config = dict(
    activation='swiglu',
    balance_loss=0.00313,
    router_z_loss=0.0001,
    vocab_size=4526,
    norm='rmsnorm',
    tie_embeddings=False,
    beta1=0.95,
    beta2=0.99,
    grad_clip=1.0,
    seq_len=1024,
    train_tokens=305800000,
    steps=4667,
)
Below are experts of layer 4 (counted from 0) of a mixture-of-experts language model. Rows are named router (the router's row for the expert), down (a neuron's output weights, with its number) and show model dimensions 64-127. Each number is 500 + 40 x the weight over its row's rms, rounded and kept within 0 to 999. Numbers have three digits each.
After each expert's rows: "raises" lists some tokens whose logits its average output raises strongly, later layers aside; "comes before" lists some tokens at least twice as common just after its tokens as in all text. This comes from a sample of Wikipedia text that the model never trained on. Tokens count by the router's weight.

# expert 4
router:568609498480455444498502529507506529549517504563468537521546540540511552578537510564514556455516501529449521539483484509458457522515467553497516452520486518564417485488441595488459561520489526
down0:518527540601507477528472454466524513503470462528421445555542525515463495480520511532515457422514418507412462510488589494494522512458502481491547596424511493504521502546502534499506467532527526
down1:486465506473544495477459498494545501458434526533573491441498489489472532460502514498533528573472498598484456424519506459472441450526514482460507553465457477484429550464441463547463417526526544
down2:533455526566417511504538468482596506555521535505497560514441432479448493456522432495476500475526498523491557452535519469486412471432529498498481553437482481544476517609498520518562496485516518
down3:447465495515436538467558508494495497510506466555507420482567460498457449471400476561525475550462494496386472517542531494514454505468445490528487498491469474494494539506455477471517523428524548
down4:495448477425550533510426448477586574452491512572563468522549476438521574507461531594547508481542463523476522525462442521510460459507496515568482508449542557463504503473508463492555489497552402
down5:422509521529470543466490520556552529481465541554463574560491497436489472478558567583545460463526513483443418463529463418519570471472507500462454466467507480544468476494420540534499422486561485
down6:437546550508563451488560512515546519605533501530545477503536520511495423525483520535539493498510543516419528538489524501496499468467453583454492476488510558452505532560426517536474511550513482
down7:513561479481447518505509547492512486577381476497548533512537502491573512447500482512430463435532528560534480454534515491474505488460529538539485454499460446488517469503489504523517547496448495
down8:534497493486492579529554513545502473427454479499528524510476536435497530434535545604522498518565495467423455529530419493500496428531491490484498491485454478522509458509453483498580643502518469
down9:479453484536493535500551530560599513502562538463552468490510500551528543538596509594483523433476434494534541473544492507367511487521521520525545466546447547485501494512484497385520562454478499
down10:468438419511412574408445410502537547481573546472459500503601489499497515518496563492458567544544527474491486428516520473497545483532446546415579524468534507523503450517535500487518429528488508
down11:432539505491494539499515499557517516511550515512495517419579461460527482413555492484478491449489455613448550463465519459553455461502519469552543551473417525508503539452501482441557501498519498
down12:538561438453530434481576561496542540488507367503461507505505520493446508502489457576532600506480524553539499511524463432490474484474606478492541514487513554428527538465544503584479539451468495
down13:567473449464459522472495599496500543485551549500522484545494525399487474521442476417457526465451529573449522503500519499452585396464520528507505538516559465504450468409524469534547537464506448
down14:471440489497488470445569478426511474440535490439517470491569487485456459563515485552535567520472521501542560456488516533495473498552539534555445465496490507535492555557511439484502424472503473
down15:503504472536432477516472442507543449585510446490506498465489423518474564531471583409525570500579455567449490461497474484501492491539504468453476522531496390448482527515563503489508567432524573
down16:533500529504572517505460480454488442512465441500458450529542462483468484427471514535539509526510424412522552559563527382547500471518404467548521516434588556513518548469564507477501441476550556
down17:491504420515548422495564571499425488515561450491513452506522512501489481427476480512459457486476472547462501514504463528417447512541464494457481465485546523524522513536539449484552525515486513
down18:507498495566511474556508486506427430489529463522468484515416440438484604463469458514555527545597482502460466433511473538568524542490542539506503480482448491487526455464546465508499549490447483
down19:552575512558468466467410569540532479568420460543515500509522454566510550525488458477469482517464459509525465534523496565494537538507487511552538470525436494541514540517437466440551580509449522
down20:615490560529502480519537522506524511612501579493424567543566564530465430452483467492478492515509553552567430500503561457506473482493459489450429507510426460467506484534556427518530523510502513
down21:511467496534494386495434534548453432562572485477472523431570568502486458471485497496472533502500428542586540475455466521459520464463522595501530473502511566511515506525492454518481523547452435
down22:526541514513494466480517533503511475494476474495485472596479477575519458465509500525556453501525541500590432496462520421472497480531472491551485516532520523500511551379504456450425490437512510
down23:508537591453554431473472459512568440594488516476508536520422462566461487509495491532563462403548527459504443558497515474503524525513469442499466501508537433550428509550494464482473505554521448
down24:493467538525549561547487453521532457556481488578559468543516485534438502491523559444499494461527499583540574496515488514460498505521512513499496522493507464551465455505479442583503414505494471
down25:486508555523519493506524429553538496468411452576512501528511542463516491422550418420560436546532470518490493486525462458427512520540418540527456484515407541553471561553502538533512548532464492
down26:534459524515509516541480513498478510475537482511506520478454506494484510522528495484462496450472574557522504467542463555505491347456525520508574534438525468568524473451456485503514503441475489
raises: "In", "|", "\n", "S", "H", "-"
comes before: "-", "|", "\n", "==", "The", "==="

# expert 13
router:542619522490454441551506496526524504552464533531467497470557445516508521536551529531504573464487454534470533472466417561430476466444484479523512414487486513495482479449468483517476577541437508
down0:511496585559551464539531495525586476479471517436475557558561621488586549544510496545568493509506517503468510546456573464569514581468508538451514500523497436449489503548523512465530488556520465
down1:518480485545523487482449448478559562448520606522555508507540483472452415488553488546551494523473505468566535557492465486484493438465532521468470462467541547514507509495447509564559548529561564
down2:494478481517535492511499529531577501507577504537519544452542473507482511430506497547500521499498448452442530431445534469534455485488472573556507498400502522492520535522501505516529510431453502
down3:494489461563500546475467475511457507474476534493497511462557542476551497451529545482595449472498519430512539507506452451506511607458459527506512460551513524532538495467494522470461485502520517
down4:496446510565573526518425425532536501417542494477509534447479531463530519454532467518591489482501517501543530413472545462503433493498495462478535472490491484488464505479502436487451546492496445
down5:435498515546511501440522455491415489479512495496490519494483502438525396449477593488534533497435482508479500478593522444461480532448418466498576511516433507505559574491522503448528498414501495
down6:533539558528469489474470490474524558438496523475554540440434528501455501503519482456465488525551527476483463536472512430532554472486427468532468490479438523520508477454527549493522497509448559
down7:470419491508515528509451443503546486485535532523432526557522508507544451487491489450464529457543520570517442562453504444430514516473432417482574550540542462504517455503493538483482498506458495
down8:491519507502538447536528526489551540550541577500510506460466515510489524486459537454589471432474458546561533562504519489528485481512482542532438625548450520548487544492487476457523442510463504
down9:509518518498530419534473470590464557485549494462474486547471499546541441414475477443445550513518510504566539437554484550508512442438457498504484413489506444401473514536506473489580456444506568
down10:529522459458473524516525548557554518549526503544521499531553454511494472532459438526597541435532519574524438451501507488527503475518515539464474466582505516515464505542565464454521510532491500
down11:527562487464571546478526486500484494560524512559524502543520544489436591499493507510511520496510526458514510527482505464446570526571496495575417477434408500455468463591530509523538543506507424
down12:449505417436419445454560427481452489523511509483510484598456562503535602488566550522483473529452467481493528503490488534497549503468565485443430458505524482459479539507487541508528438518512513
down13:444508494429542496465524542509590447439444505466420549471526445417460596450477485468473469455477440534523528514481534519444445474555499527524472565525486559506391472555507530454544550513492465
down14:527477543447448519522413487449588473459515479538560493529526481468410424502411445536495528574506507506453536483494491514528447456518436478497498511488510489478492488431561506515574553545539504
down15:528491519538495532536548539545517541429488511507445540486529521515483510463467451470512517499444581494501497528560564473517570580528566528581425524543446500507488474508517478557491499500543492
down16:509484522515493521482517475503552494538495461495516496501464490528468527456567478559571508549525517482417537536463478439435528550483486503466451435600542445558441528438558577461525469530626469
down17:563501524516552522530454610521556494496574475488560542510511541581489515495452461535548466503519465466525500541488536511495537485548517614539503525537474470437517511529565519478565564488491516
down18:455507459477445441463546542475458460533526539556529571482539499528564574467516585581513521534499413526526431439540472537478515496471414500467553505545451537555452533564535479488469473490503441
down19:470564502489551486565449496542540474501490550477476516472499522516493517458549488567524439433509410510493474516509565547522561548497465594521476468502520505509532560537467383451488521451575501
down20:425574540478452500519532452459426493496501453539486470418530399471538511446472612479459566484494504515511540504500493425476549470462448476552495515467478523532561539516551522539481498563513495
down21:453482470486471547565524460482543450453581539528519552451478467553491545456456484507516601513463521498515545497474462459463499568539477533553523477564493461479528483536492456500479489497508482
down22:432585541534561525514546515470505512509477523470448549504450570465487438523514438510472434493498479441447505533567523441501502542481457476540477493462479523530476505583516586509497509497505538
down23:450509453482538507525454439488461511457514400500466511473517454482528546544516512448440539442533538518556535419492502523539514536431543496546471436532456522502514506448441510530488579541537498
down24:483518469455476520494427485530489572473433602554535476520497537413524486490478540466498551514537464483479535490472424508503532491457468472431515495512525439520503491537449498457493540570450421
down25:524472479537490530531487554518490496433541479568493477464524448562488491507480511437516463479418499494498507561478547532539471506587510486469516490488462597459539471500494490442506505564474502
down26:459513524517429467577497477487489544494519481526468488522565512468487536476527517493425484478461552511507473435543543549502457483551492518458464520407461461524517430458572518555600568497507520
raises: " a", " the", " an"
comes before: " a", " the", " been", " an", " also", " not"

# expert 18
router:532613515506472448494495482520516488506469587574489511476490503529499510549572468550522516496493445469422514469437457515490474509502488551496476418537521509513408505489419556465510552520478488
down0:492528482508515478518460464506528565519544512530453557448489501458558561511518476501439470419496467592413492443539533500460427557514445422533560483493566457529471473486537547463442521490480606
down1:482534551478531454453538471416470537469511565520502462540502521486422503457377496485424501493509533489524439438563500388548503507534488481476492482520490447438531497479492488560470427476444531
down2:438566544490434461458448495594492480462492519501513580453456454470456511552454434476497469406516469511503572522586517501455462477518507476491545495517442479428476532439449503494439527424498457
down3:406543509522502470514464545539497533432560514555547511534484500501450532477527495517571494530483484440573511570499501481504502518526501488505455533511495412490507443460507536416462499446470595
down4:490483542464496478436496457427480507521431519543505550512551507540475400543542555499424482519504508511561535484519509581514456589535519475485509512446510451529484513485497464533472487521576427
down5:535414505486529553552532514498471560421498507532504538472517448511499492502552448542531507487543474490553502505523475450462473483535451545542579487537529470516533478444562462498545395504442519
down6:520569522544536512462468458528524463506473481533411525478526531499518539498460505603520458566439528530510529519534506440513476492492434496487537473544532459570491514525545488534421514500475499
down7:497518508437500506482481544504554605485478481524495505514501526518523477507537513437443433438422370519470513473545492445563565428464526498515407516471483623489542550472498462542501492520514525
down8:520490580526481431489471518487472555512442513464430475468542556463537494542473471555547436455490497530626504538566494457523510493491565479538526527430531488538538538507514462448472446498449392
down9:525585541488509547503467416462486456551515462522536508463549476474491449432490546487555513528556522501561475442473508561507484561491471425568493534593585460497476449503490505483442475549470481
down10:518534514471488511605551401547475455441516448536444543482470431506434505521584537550484453547468528474505525494507469537555457477468516493549500470588499532504462536542568487535531537536505459
down11:508496530507524502495474548546452499504512453476486471522526482489448467485450458443499380523510492491472454527524494507508491455512589475541510482470521473473449515541514453448544510505485508
down12:522553462470508522555415461477545525503478578503475584577498477498530483473486490509523433531534484442442478477449445419444546474524473508507500449452461500490466523535551524505520508523485487
down13:422435485530514519491455541534524433491452558462539499447498474515506486467455421462531557496465494479509480550515449505449486500505491527457497498520510511532490568499493500504483535477508459
down14:474425474506537519488406555452475450441525542522521559528519414451540461466534455552564492556507503508532490460478469597476497488465404460524424437478466434440492514520460435427446520499507521
down15:491513506542512505489487485470498476599495546485407533463500450526543501457439525463515530523500463530526478542495451486468491521543501463497464473504516427533411518435468474576477433501488501
down16:506533510509590492475487467520491491529510517518541451562533583544470492553524518510548494464407542441520531592460500517553479522500462472495542491457489505543525463530527494551520503516481501
down17:495548555531436530587451491542486517460479439462518535509595514516511528489473426502443514548483507559525537508465508401434519471498523540468571543505498486487567503588575555474472508508528526
down18:542448487536558484528493492508422447473551528525548548532525470485505489497479441568354455442502541508512520489465471496507502495521426552532496393502517503499476460532511580478560518519439420
down19:476457457498500476508438526508517539543533514478568505542483509486514541454473515464478597502483484526549458519417495527471418573550521428453471516522438461458472548533432569513435465421536463
down20:505488519540486532440458424441526478487514545465540492487506528536537552514521505520508508571467524469556495484516500494440413570487487543518468463482459486481489521510501516481665532513521498
down21:569502482492529456579445526458487511484525504480488495457645510533613517475483483526490541525409480501532446460475525475561496441460503511513470478573532552472480494523515488475522487532470474
down22:590473465537510573542509495461513463495563423543476485520488558545499494475440499461505485501472548483527519483418488530466521496473525464514534537473542528558468497522409455460528450471552443
down23:568483534473522524483510433544513426546452499532492524471490497552473547452424489403471505484623469594460508574440501541594468464530503456414511522501459556492506518518433547507524447495532494
down24:552552554490506539494539480446387527405516555510436479474465477443491482544470454512497438456509531541481535548475473518491460468483436505484517533524515470420485547519446499530522517507443497
down25:477468453475558462546558503409415435537473495520568488524550487537518564550468476478383451522484463547459559543446554579521532433470458481505520513473460491496465531470463534538531547493462523
down26:467494550517439469491533618437521531549481479508430492495429541479562530575537515516474500478477505417538494499515498483515485537570478451471444571501523496579536435499545500484501562505516534
raises: " and", "on", " in"
comes before: " 0", "\n", "0", " 1", " ", "1"

# expert 15
router:543506550505471491485496498551560431551481554542506486490531487453476545511532511506527565508523395543460551451487466474533531565512452491488429455513488520508516523387463534493492504521499457
down0:533499535520485513565519486544563585471429565475464506513495621468541476433507514542441522526536532534480496506507582532532559478467551512510486486468553552480449526539536563540542503498446485
down1:543508465547509460503468475486473439491542437492465491512501556541497435532449488547509437530508524478538444498445549503425478524533373481514523458558535442507479442521462453459476454523558521
down2:538537466593480531481461455479477483497488563494459416527514458452426477505550512501546469524564526561503538460533517484606566496527517530422514471513396502595535502561503511561504533586483493
down3:529467475532440534459414485518503469489498535480509525460468505510551467545470509542480501493499544512434629529557482457514503439485468577523510467443434473497466562557452450450472451538563510
down4:490481533491503537552541498476512531473504469463504423486466497503492489513600515505449515432545503479480439476466463484500412495498477486488481475485504534484502543504485513556486494572449448
down5:487478424443557548542507534467503493529535550473527521545466546555434509535463452548473536481423501486566485528561549480486528479407453552514509494454395524506446528514560526552490528427492543
down6:528546516461514446526509507424555550426532523528508495432465544469529504561486548491520538519479503474484467498446493536497508568515502492516481517470499486531519449520460513550465499513500510
down7:489447435508448446536529531508519450439479481447496477465554531487458497387441589464535509521528482534571507502546536487534477450529467543518495524567414579479530491491471412463473531556511494
down8:535444492513489477463459453481508463448485435448404500534536435433467481467538480488443394499525501477569513474467517466519523494489444443528465493488459506503537465452488545453486501463529525
down9:472483447437507491513555524505508551481498444528529536495483532546558477543517499504457468438544488488553535513492489566473432480449488533472542569492534459589475467505540457549534570468479505
down10:415446556517510480548470481486472568501461496505518496578500439468540489564488454454497493508541486485524520534477476464535592428472441489488461536561471530555479473495555502495504494399566455
down11:497460495494499538483440487498507540455411474490539520558509486557508485482490412530408558474500537538544438467473561501489486468569508486502502552478427459501492507458450508482494495451437392
down12:505431514504569514545495529503510539554511515506567512521497496532555458490521498574587454512515591502441520470503522537467501501557499477580514580515526427525585509484499524426536490471472421
down13:517469476442536531498497514487561476522493518444524438504517527573536496550520496473482500475529557471519515563503500531509454570538509454582522445529539422487416469557480557464506624564523484
down14:488489490474517508547564476507491498534570506511457567533544521441515424496541549531568494510517525511527551568384409477558418465441520522511506517486456480476443571447521515487517520505516514
down15:490466546534510492440491398503516463519480503509472525523511497515405538523518472479541481531447583501477500494542468518506449494415476435457548490525424519531530423478508517464464511457510520
down16:526554523486541548445441486512535531525576487579497487397491508441495592510537496523509534472519503546580561535459482478461487490467469475492497476530446550532496522480530543507490474508492596
down17:478458556493531545524481499542533433516465431518484590519507437458457577458544457459474570481412493570470513483504483549406502482546481490482547476563488485458468501513520521509441500568467485
down18:570524455499504546502502537454561506553489518531536453500545545528490451496512481509538488498507552450568534520513511550510489545539501466527573464460489520581542513455478533437533492489511453
down19:460476533478501480565534519525486482528519509493497494467592481521528515440496479493587504464499532544490564514392501512487426509478548515494552455434573507528442523492503508510483464436450474
down20:521496447475452493483506480488485574514451605504502507472481438463492532455517530458468500504581501524480551433485538509462465564562482408476504457536378508423533463598462505481531557414531503
down21:436470559540481505529542482496501487451560473419471448524482528478475519513532460555429511500518545458443519447450486502520498520509488438486585550507509502516519476516439539501461574474493524
down22:481513513532418554467481465559496487440419524572451531585500525541455525466548575487518565546504531517451466496531499478521456498558465470473481564498495501533449506525449501438515502443498499
down23:502493530468549531538537455515503523524548474467566474493472464492472469430564480463461485459493445488592486515462603461521580497477467570465534460516515517490505511455572444554426491471459473
down24:513540470517507528528464457487486505483495505516502545515589522520492547513566534488522519488391474442569572486486526530532482433514561430508571497468542549532481461490520480519488517531421510
down25:513495470456481427482516509408484569462506475569453499500551475574463492544485430445504503495499508443576523470532556444538468485448474548511504549526481526469506518573554493551544444469459478
down26:463548521514492525466505574507521487446419511522481523470525571537475500473574427510443481513458566520524539501410507482465457534447446461533490617497441463546509445485519542496469540430532543
raises: "'", ".", ",", " |", ";", ":"
comes before: ",", ".", " of", " and", " in", " were"

# expert 2
router:557548491564450496530503490519502533498457502552468473519494508525512584568538526522536514455503468536471462536415493520524463555520476528492515373534514494532466443444431494467504582529482503
down0:501534426539525540516501453466485510476464493531476460481474496497479505525500578544514489444509550610517465491468538534552457495549500527559499502507469548543584549553453492567523518573513479
down1:574418541438587500494431530508507481501523498482424442515485481510493458505574470524591509510522465553497503508454485519474492496488525455449561437447451484483521534499519429481550528557556535
down2:473485564495548517512440445432512512476490541514543548574466504485559464484454513498558456498480505543543459447517509474472447436525548458484453454504511470583530507484466482507565558496485422
down3:486528546460509526536538530443502535460457472509462524546541486498588548451497523565449487435521504519636498445520496526499496493542549506467510484545536505497533541487527500472519548554446440
down4:516564461453398480502542462454534525513464454542524474434457512412504503554498459538522503529525497460524437498550487463416473541451410535543484487498522499472555510535516486525542528447548500
down5:436474503464513437510513584505521518496546472511517454481533567524472550452532501533482493506528458480484517465460512581484466459534399479476520484539460567452594531518504571549478492505475513
down6:410494482550510458457509399540490416486518509547491470504542463503477537486438581474511566526539490492473478531454486520423517415510570467577506479490529507467476522488489447535544500481505510
down7:516482527453551488493482496536501563480558537477531520494493462464503495482579469436478499399545422412485437506539459453538471480437480492466520477623475461535514477537546505545517484469558500
down8:563526526568533517547523500550479414502509485533529406562490501474439476495463526479447549547459493492478385541552495500488465476516536520538534507449483482519463534519498418497519497532423509
down9:454461522475495415518476490550452460422493484424512443489487446464469427486488506469448497539506455553571434568457550503546537452452492536520470512478463490471470520455475445565471521483496451
down10:622507524528515547484492462480466480503509435433468475464501385522476435496526493510515511599565555497518454425472572433515444474443533531530440502507533501497523409535533512546487488559465481
down11:508510406541426551498498502592406441525486530534453496509541529488475478566411477580528458485515534488488526535489526449446547497533486543501498508492472453492485547514498484503430522556506501
down12:446446525534496487489545488525496574565498440543516506512507525480519561543481469521435460457435517480544425528439509457501471521524552500515459547475478460535479471461521440496505559492570489
down13:399492543533587541527452448446563502482488520553500562509472478496495468528468531488509515474498505453593565513608503475533549521539538443510498487538509510517446463521477472604526547507487534
down14:503512505427500501487501453445487473539503428610516513552505492539454509503492438543507563531433497523465512527458424502498531503538505520552495467456442518510516510611496515514521502596518495
down15:438446447500538496498586565520495461523535430482503508502486623489502424512415479510432517518487481547489532527491511519547487460493483543537472502497485527544537478503444604507553486418544545
down16:614467382506543526526503545505487541503540525509515499514456472454498429549422500508502485452498468518488523470596519549579525528463516455461494467558499541499447482507502494546512489505492483
down17:473526532498518514443487487569476511461448579483560532555530424553503471526448421449559554543471510508545474514478423546514457502548599534607478527520452569491500494510547453531469504488525512
down18:618506486505489481451488509464491509494553602489539552491526487558410527516552509485431467476458488438495552538426472459480561434489504545527518523481441505543547506493432483536530462474532470
down19:478548484457458488514453405517536507485475511448525577525505579460494564528582504561448503506554464513501526497482527528431493414553498505486463478503558516461466538447600555485503489489572470
down20:500524490508508516511498445491461509560470542568530502488553529553465522566540515497500521496467518437511553489519502436515420450496526567431473519484490605496516558582487451506521519532415565
down21:470514476483429457520530473504510522489515463606563511480516507495553558435492506506516469446525445497483470513454479433514457501501549535465557429507473519454468553514520445499507476527477387
down22:457553487486425519563506511512474455512480516488476509491457417529491423446513522440573564418505505427485494494519547495473506459422519465542477521529544515494531553534570467513498472461447541
down23:521521474591554439501467558524495480522500459593526498491398485512519519483544524471560514493500440441493562499514471471446514494474538512458422505462491479592524498522518533540578486453509508
down24:487491560578548543498395550516486547444532500518533559607512503490491521544484453483463469459554511498533546496515482509496563446528517480473426418432468468579510560562502520493571519437463546
down25:526483476470509500517530451522462508545515516507608518446550520471512483492500550444471520532527509525506545455431504525421428511541526496506531521506524547518449467550461497422579505536534449
down26:480521531459509508495574529463541563447488513548538527458467505401481501519517448567541463559505429510546515457490492517485541517417524492548544483509454502495464531541397511499512469494525501
raises: "H", "S", "N", "F", "C", "B"
comes before: " |", "19", "M", "S", "1", "2"

# expert 20
router:524528529551465471579523461489512455499540517526493509546497458454513520507561459500534526493456493555478466521466514496504507478468468529469451452521528548573507429459525561474476519521443455
down0:539513514486470564464527524481473524530503478449454480531523558508510538523555494495454506535513513509464508483480524469504429548587489501514498505483464471461468491462450507534464466515536563
down1:521435498558539465494495418526479546585473535485520545503491530496471526534513537482547538471423532508559514530497566531539524532445457496531555517557540491418559505491537586514518525469496525
down2:488498506457515514539445480504438485512517449502520535409520524478455486478483488497445539422489537441491466465566544533479524518600512485494492402581521501543464468473477444533532516472557475
down3:397513473505505549474517521550529528505448578548460482519493492510530541484453492536508527503491498434392434498537438526536482504428539491450480475429504423514516494484528513434509476460511473
down4:430507497519476462436500523420433518549425510481483486510523548546533483488517534513446520491433447459549522476480483483425522502505523492504538434510420511470554522543548479526514432485558480
down5:476512499511536489480452486494489441510463560484517572546450496468438533468569461552544543489573447499469469573504411509543412475537535528489513493585564487493518522531448485527437476570468492
down6:495499455429494513493473586481577554521466522528526528516556494461538474432518472579429448502469415442511464518467533563501504542499507500473574523560491510588458514538564486515543460511529560
down7:470533589470467505494531494592457565416516565443474489554477492459480433458508541510549431533493492477536525480526484522517474463538539426567505462545510514532532534456477576514502490521486459
down8:475483548471457527517508487538482443447526526535426500537459517475489461499534550551503481457485515516507448485532489538562507457468533471470511450517507537468547513493521493524506446511446502
down9:452521511454440519485477539469462494558501516444441448515521480553509515461482469508521560483440500555441522458491515464530469553561515489479574472519420568462557503532543493509477472521450615
down10:524503475460537474563486507531441479540445510518494532565526472525553550517516513487473473543509492502472417496569584492500524530528495544478521439396483496522508495537467510515505483430556457
down11:520500495505490508548510505493401415501527470486516490515403465484561511460522516487458483460437529524502537499407491502486532495417504584577495491475495558456404469447474499463516496570504450
down12:519440497567518536487544547485530510456423502561559518484413531604567516454529505489511522505494539445441486513516454521513520487401517451509466491516545539575568532518529534491601550483496495
down13:481557466459506473498464513474448432446548484438447498513450478508558503516492568482508496496488531478497505425494457517469473447518454574562506481481538506574531390432477468486510450537506528
down14:479513483505506522487484576477508544529560533482488451433507459433558481529531430511494484596458550527497550435520507490430500518495483510479536518491592540586569561507473525447492462475551480
down15:472505538427500495569487449530534524605580516501496486472491579504511490521520474478469533420562553526501547471509504537557497448493521537517385512487550485514454503483524473469454503442484498
down16:526513476406526578464491466490446437475477453538538552507520435515456528474502505410478549469447485512495456563534591590531508451498521499429493525496483424458475512503474441559512517499549527
down17:496462467486509535489484457471489501462565506527506440472529433527569513468473449551552388503549556521478542491504519556553548469533511473494494503459530521506590560527606465543540470473454542
down18:443564456476488517542539512480488530445484507511456442611441475516507467483510495488446545427532492484522557521453474521532493530410547482488552586473466567516509491435460508492513462491534469
down19:568514444493487543467514581524535550504507554528491440447533515548438517492490501491497534460481492434443408479604485508520494494534488495496444506484473470515488539537526572469545549475464527
down20:522456460485464468491502489499535429563519453471494551496504512484490498521489443467490490537466484454518510548482473508421471406461503518487488526429476563465567508533483494590520433539473453
down21:399477439471493504478466467550571550560465548462532503503463507518488531512463485479447489546563413531518502517521525497515458539439436530463528458530506556518539517562505455447441548490487472
down22:411538503502525517509439523482567506534520535510442488449506596511495468458507563502496512477422526496436509442565522574525467536508476528500586548552569538552478480486538527571453528496491463
down23:406471517469502392501517515484486504510540494470507483552515482413468528490476523549484542481552463527494544499508503504466563478505555482487565544480470565468538582430509527513421524486518511
down24:532523512501478474498564538500465513502450542514514458504468554509584459475476455504504517493462432427520562472584519514491444453472517503511528518442513541463546519548436474479438512515504520
down25:491542513469489473498542561567510492550532543437437520485466520513430469517568493536512428517460556374513495394491516492430449430522464518525473550563511445407560495563584537512523469572523482
down26:485548541553550494491497469464472512535533454472497470436474522473500503496523586480457512488465548513476499396437519497544543514521459424454496526544493502563485495432568496566505465499549439
raises: ",", " of", ".", " and", " in", " ("
comes before: " of", ",", " in", ".", " and", ":"

# expert 3
router:496548576519455465478482531570603457538484502547487563505544513546475536546600472525537550531498470502476535507433520471507454492493481550503448478548523494523469470483515492442428544518482460
down0:527519545517506536470514507464579512454441413529475436444509470468490521565525500501470526464498546509497577479411459502525491479485457519494452435556583514454483488457502505454455494478508526
down1:511497509514475531565503514496525520492503482505500396472464506518467538527558506496496491523496528508429459489454498502493485443541500436457543426522531536589472609516490556481541563528580420
down2:470485546455526411485552541470547469570521480491545435478554492477521536481501473500471543493480535484517521443544451486504418466504511520546514479506572450448511446453470543473452522524480521
down3:538514500500519421460494551498443474530429416517460497524508564444549474506471512528515435481470473498465447556486489508532460485587493461464556477518519560564529434470484525479468447502462544
down4:444449501518469569416433441501479496478550515507565465565510451521459436445537491488554479526517476509542438535464488516514515514554479453476470534587494538471473546562544456503496480462506454
down5:517463500484500482463494512493428542513456509507491479438487519538508448419569523559517465508477500509440558416552507533452476454520515521468429534461486540543524476583501512479462510488487482
down6:464445496420544503465534450535528500492527498512596470528519443511512523497482508517450573505438401439520548447468400542492426557527431457490456537551482477468486470498500517498473523447486557
down7:577456556425482499572452441429470457424458564454465523507515511507524539503455479474460505488461427606546558533525449523447536454494492502542536452499508589521501517452491580524526506544548491
down8:529468490480486586525480508447479444567552439467541512542536493475555573488513562485493560477431467581531540447471482496502478423518515515507515486527531487512490424525482426426508427517527599
down9:523461495512499471533509509478482477541477536505476476512547536553505522535402443454484483442509496501509501497519596473570520554497517422528471485521423453491497473504568434521455519494506507
down10:490437437524477538485522557521516474510453538552566527515487505466503499462515522453472521514514492520478416547508485546467554532466462578517508474471526524582507489540478455490516563487450483
down11:558496517500479501520463409481515446483538475505564438485523516455532612462561517490459507465434482475480522420497509516458465599462441514480506552501496502479447454515497506435460457545549547
down12:469509579605423478503489503481423502512523505501441535536539477516463448536516488544467504533512530521500454526533512466526516382506483505498459519507573534477477462398520458493513484514503504
down13:520461473549488523437479491450449450506469551467420532499561530444452423506516500484477494512544473486505473543474458454522451496542460513527548492519500464515431431485487534509443508536442499
down14:500513524513530482493490524439519496546532546534514486541530523485433465590502474603464543413501465497525486553542476486554522428549481423498559466474493435468524441588553518529523502511477527
down15:473468558547503498488436529557559553527615508464534492569501489433496580544544573544493548504473475484515515462492507468464502495541609504519401485487552541434454542440496530503440494504429489
down16:484505518508471472558493595435487494484481485487513533461454470540517535578546500541505511488438505568475494472477496437540454425533568489402473514519542538512512526528461535514549540537527563
down17:484492478527564456461540523554440389475478496513518454481547491559423430587408512493494406520500488486489530557542512533483540509567524533520534516507501548465576524456442516471468488477532525
down18:490460402458542455496485483558513483489453447472515482518496488503499499460543548524511516533525481461430593466486474508473531534513536487459486503527485519471505511571482474473485446484505615
down19:497563504455474515553532477460514468438487517492531521533478452532458455435447464518606444559545528512454513500432545499411440564540431504496457467505512444483547530561534529534457468536506505
down20:533493575503496578468565497491520510448473502511509546492500483441474510487498461552464544498457407456515582493559514553478468488504525564522523508521479457556433529568419490498506532427466473
down21:504476568497501544502582530509570488450471427528470527525468448502486508457491488474466511515484428493490511506537515488505465509473560458476543560551548561482463561487573494478438579531541470
down22:425513478520536509494493469479487520470477427473384483552460510520478490470474455535461503475426554494539482435545482473557524608408514483462538464549567558477456462530487464530479541515499465
down23:497523563510481494467536525515582513465501546551501476525475511525570513499549466531471458491536447521488477506498496473380502479535577568443466501424547519470563516469429491432538563462514523
down24:480568488503537481571549504495464511492515506516462526466517497546478471538420543528499471525576548467566473458552506539503407492549484540545543455510561471467526489491554528494556620554451459
down25:514484530523504541490505536515474478479514566482531552562520436451497511477534526448520512522450515460512489585412512600593486472495478577459508509386526496469491461544507495411515513516471488
down26:518479500527532472553532566530506547542541480505505548576573540587482515549459501467377477549437475491443540441509490487538537496481502548470475504449483535463552495470554552514548500527493481
raises: ".", " by", ","
comes before: " by", " |", " to", " in", " States", " with"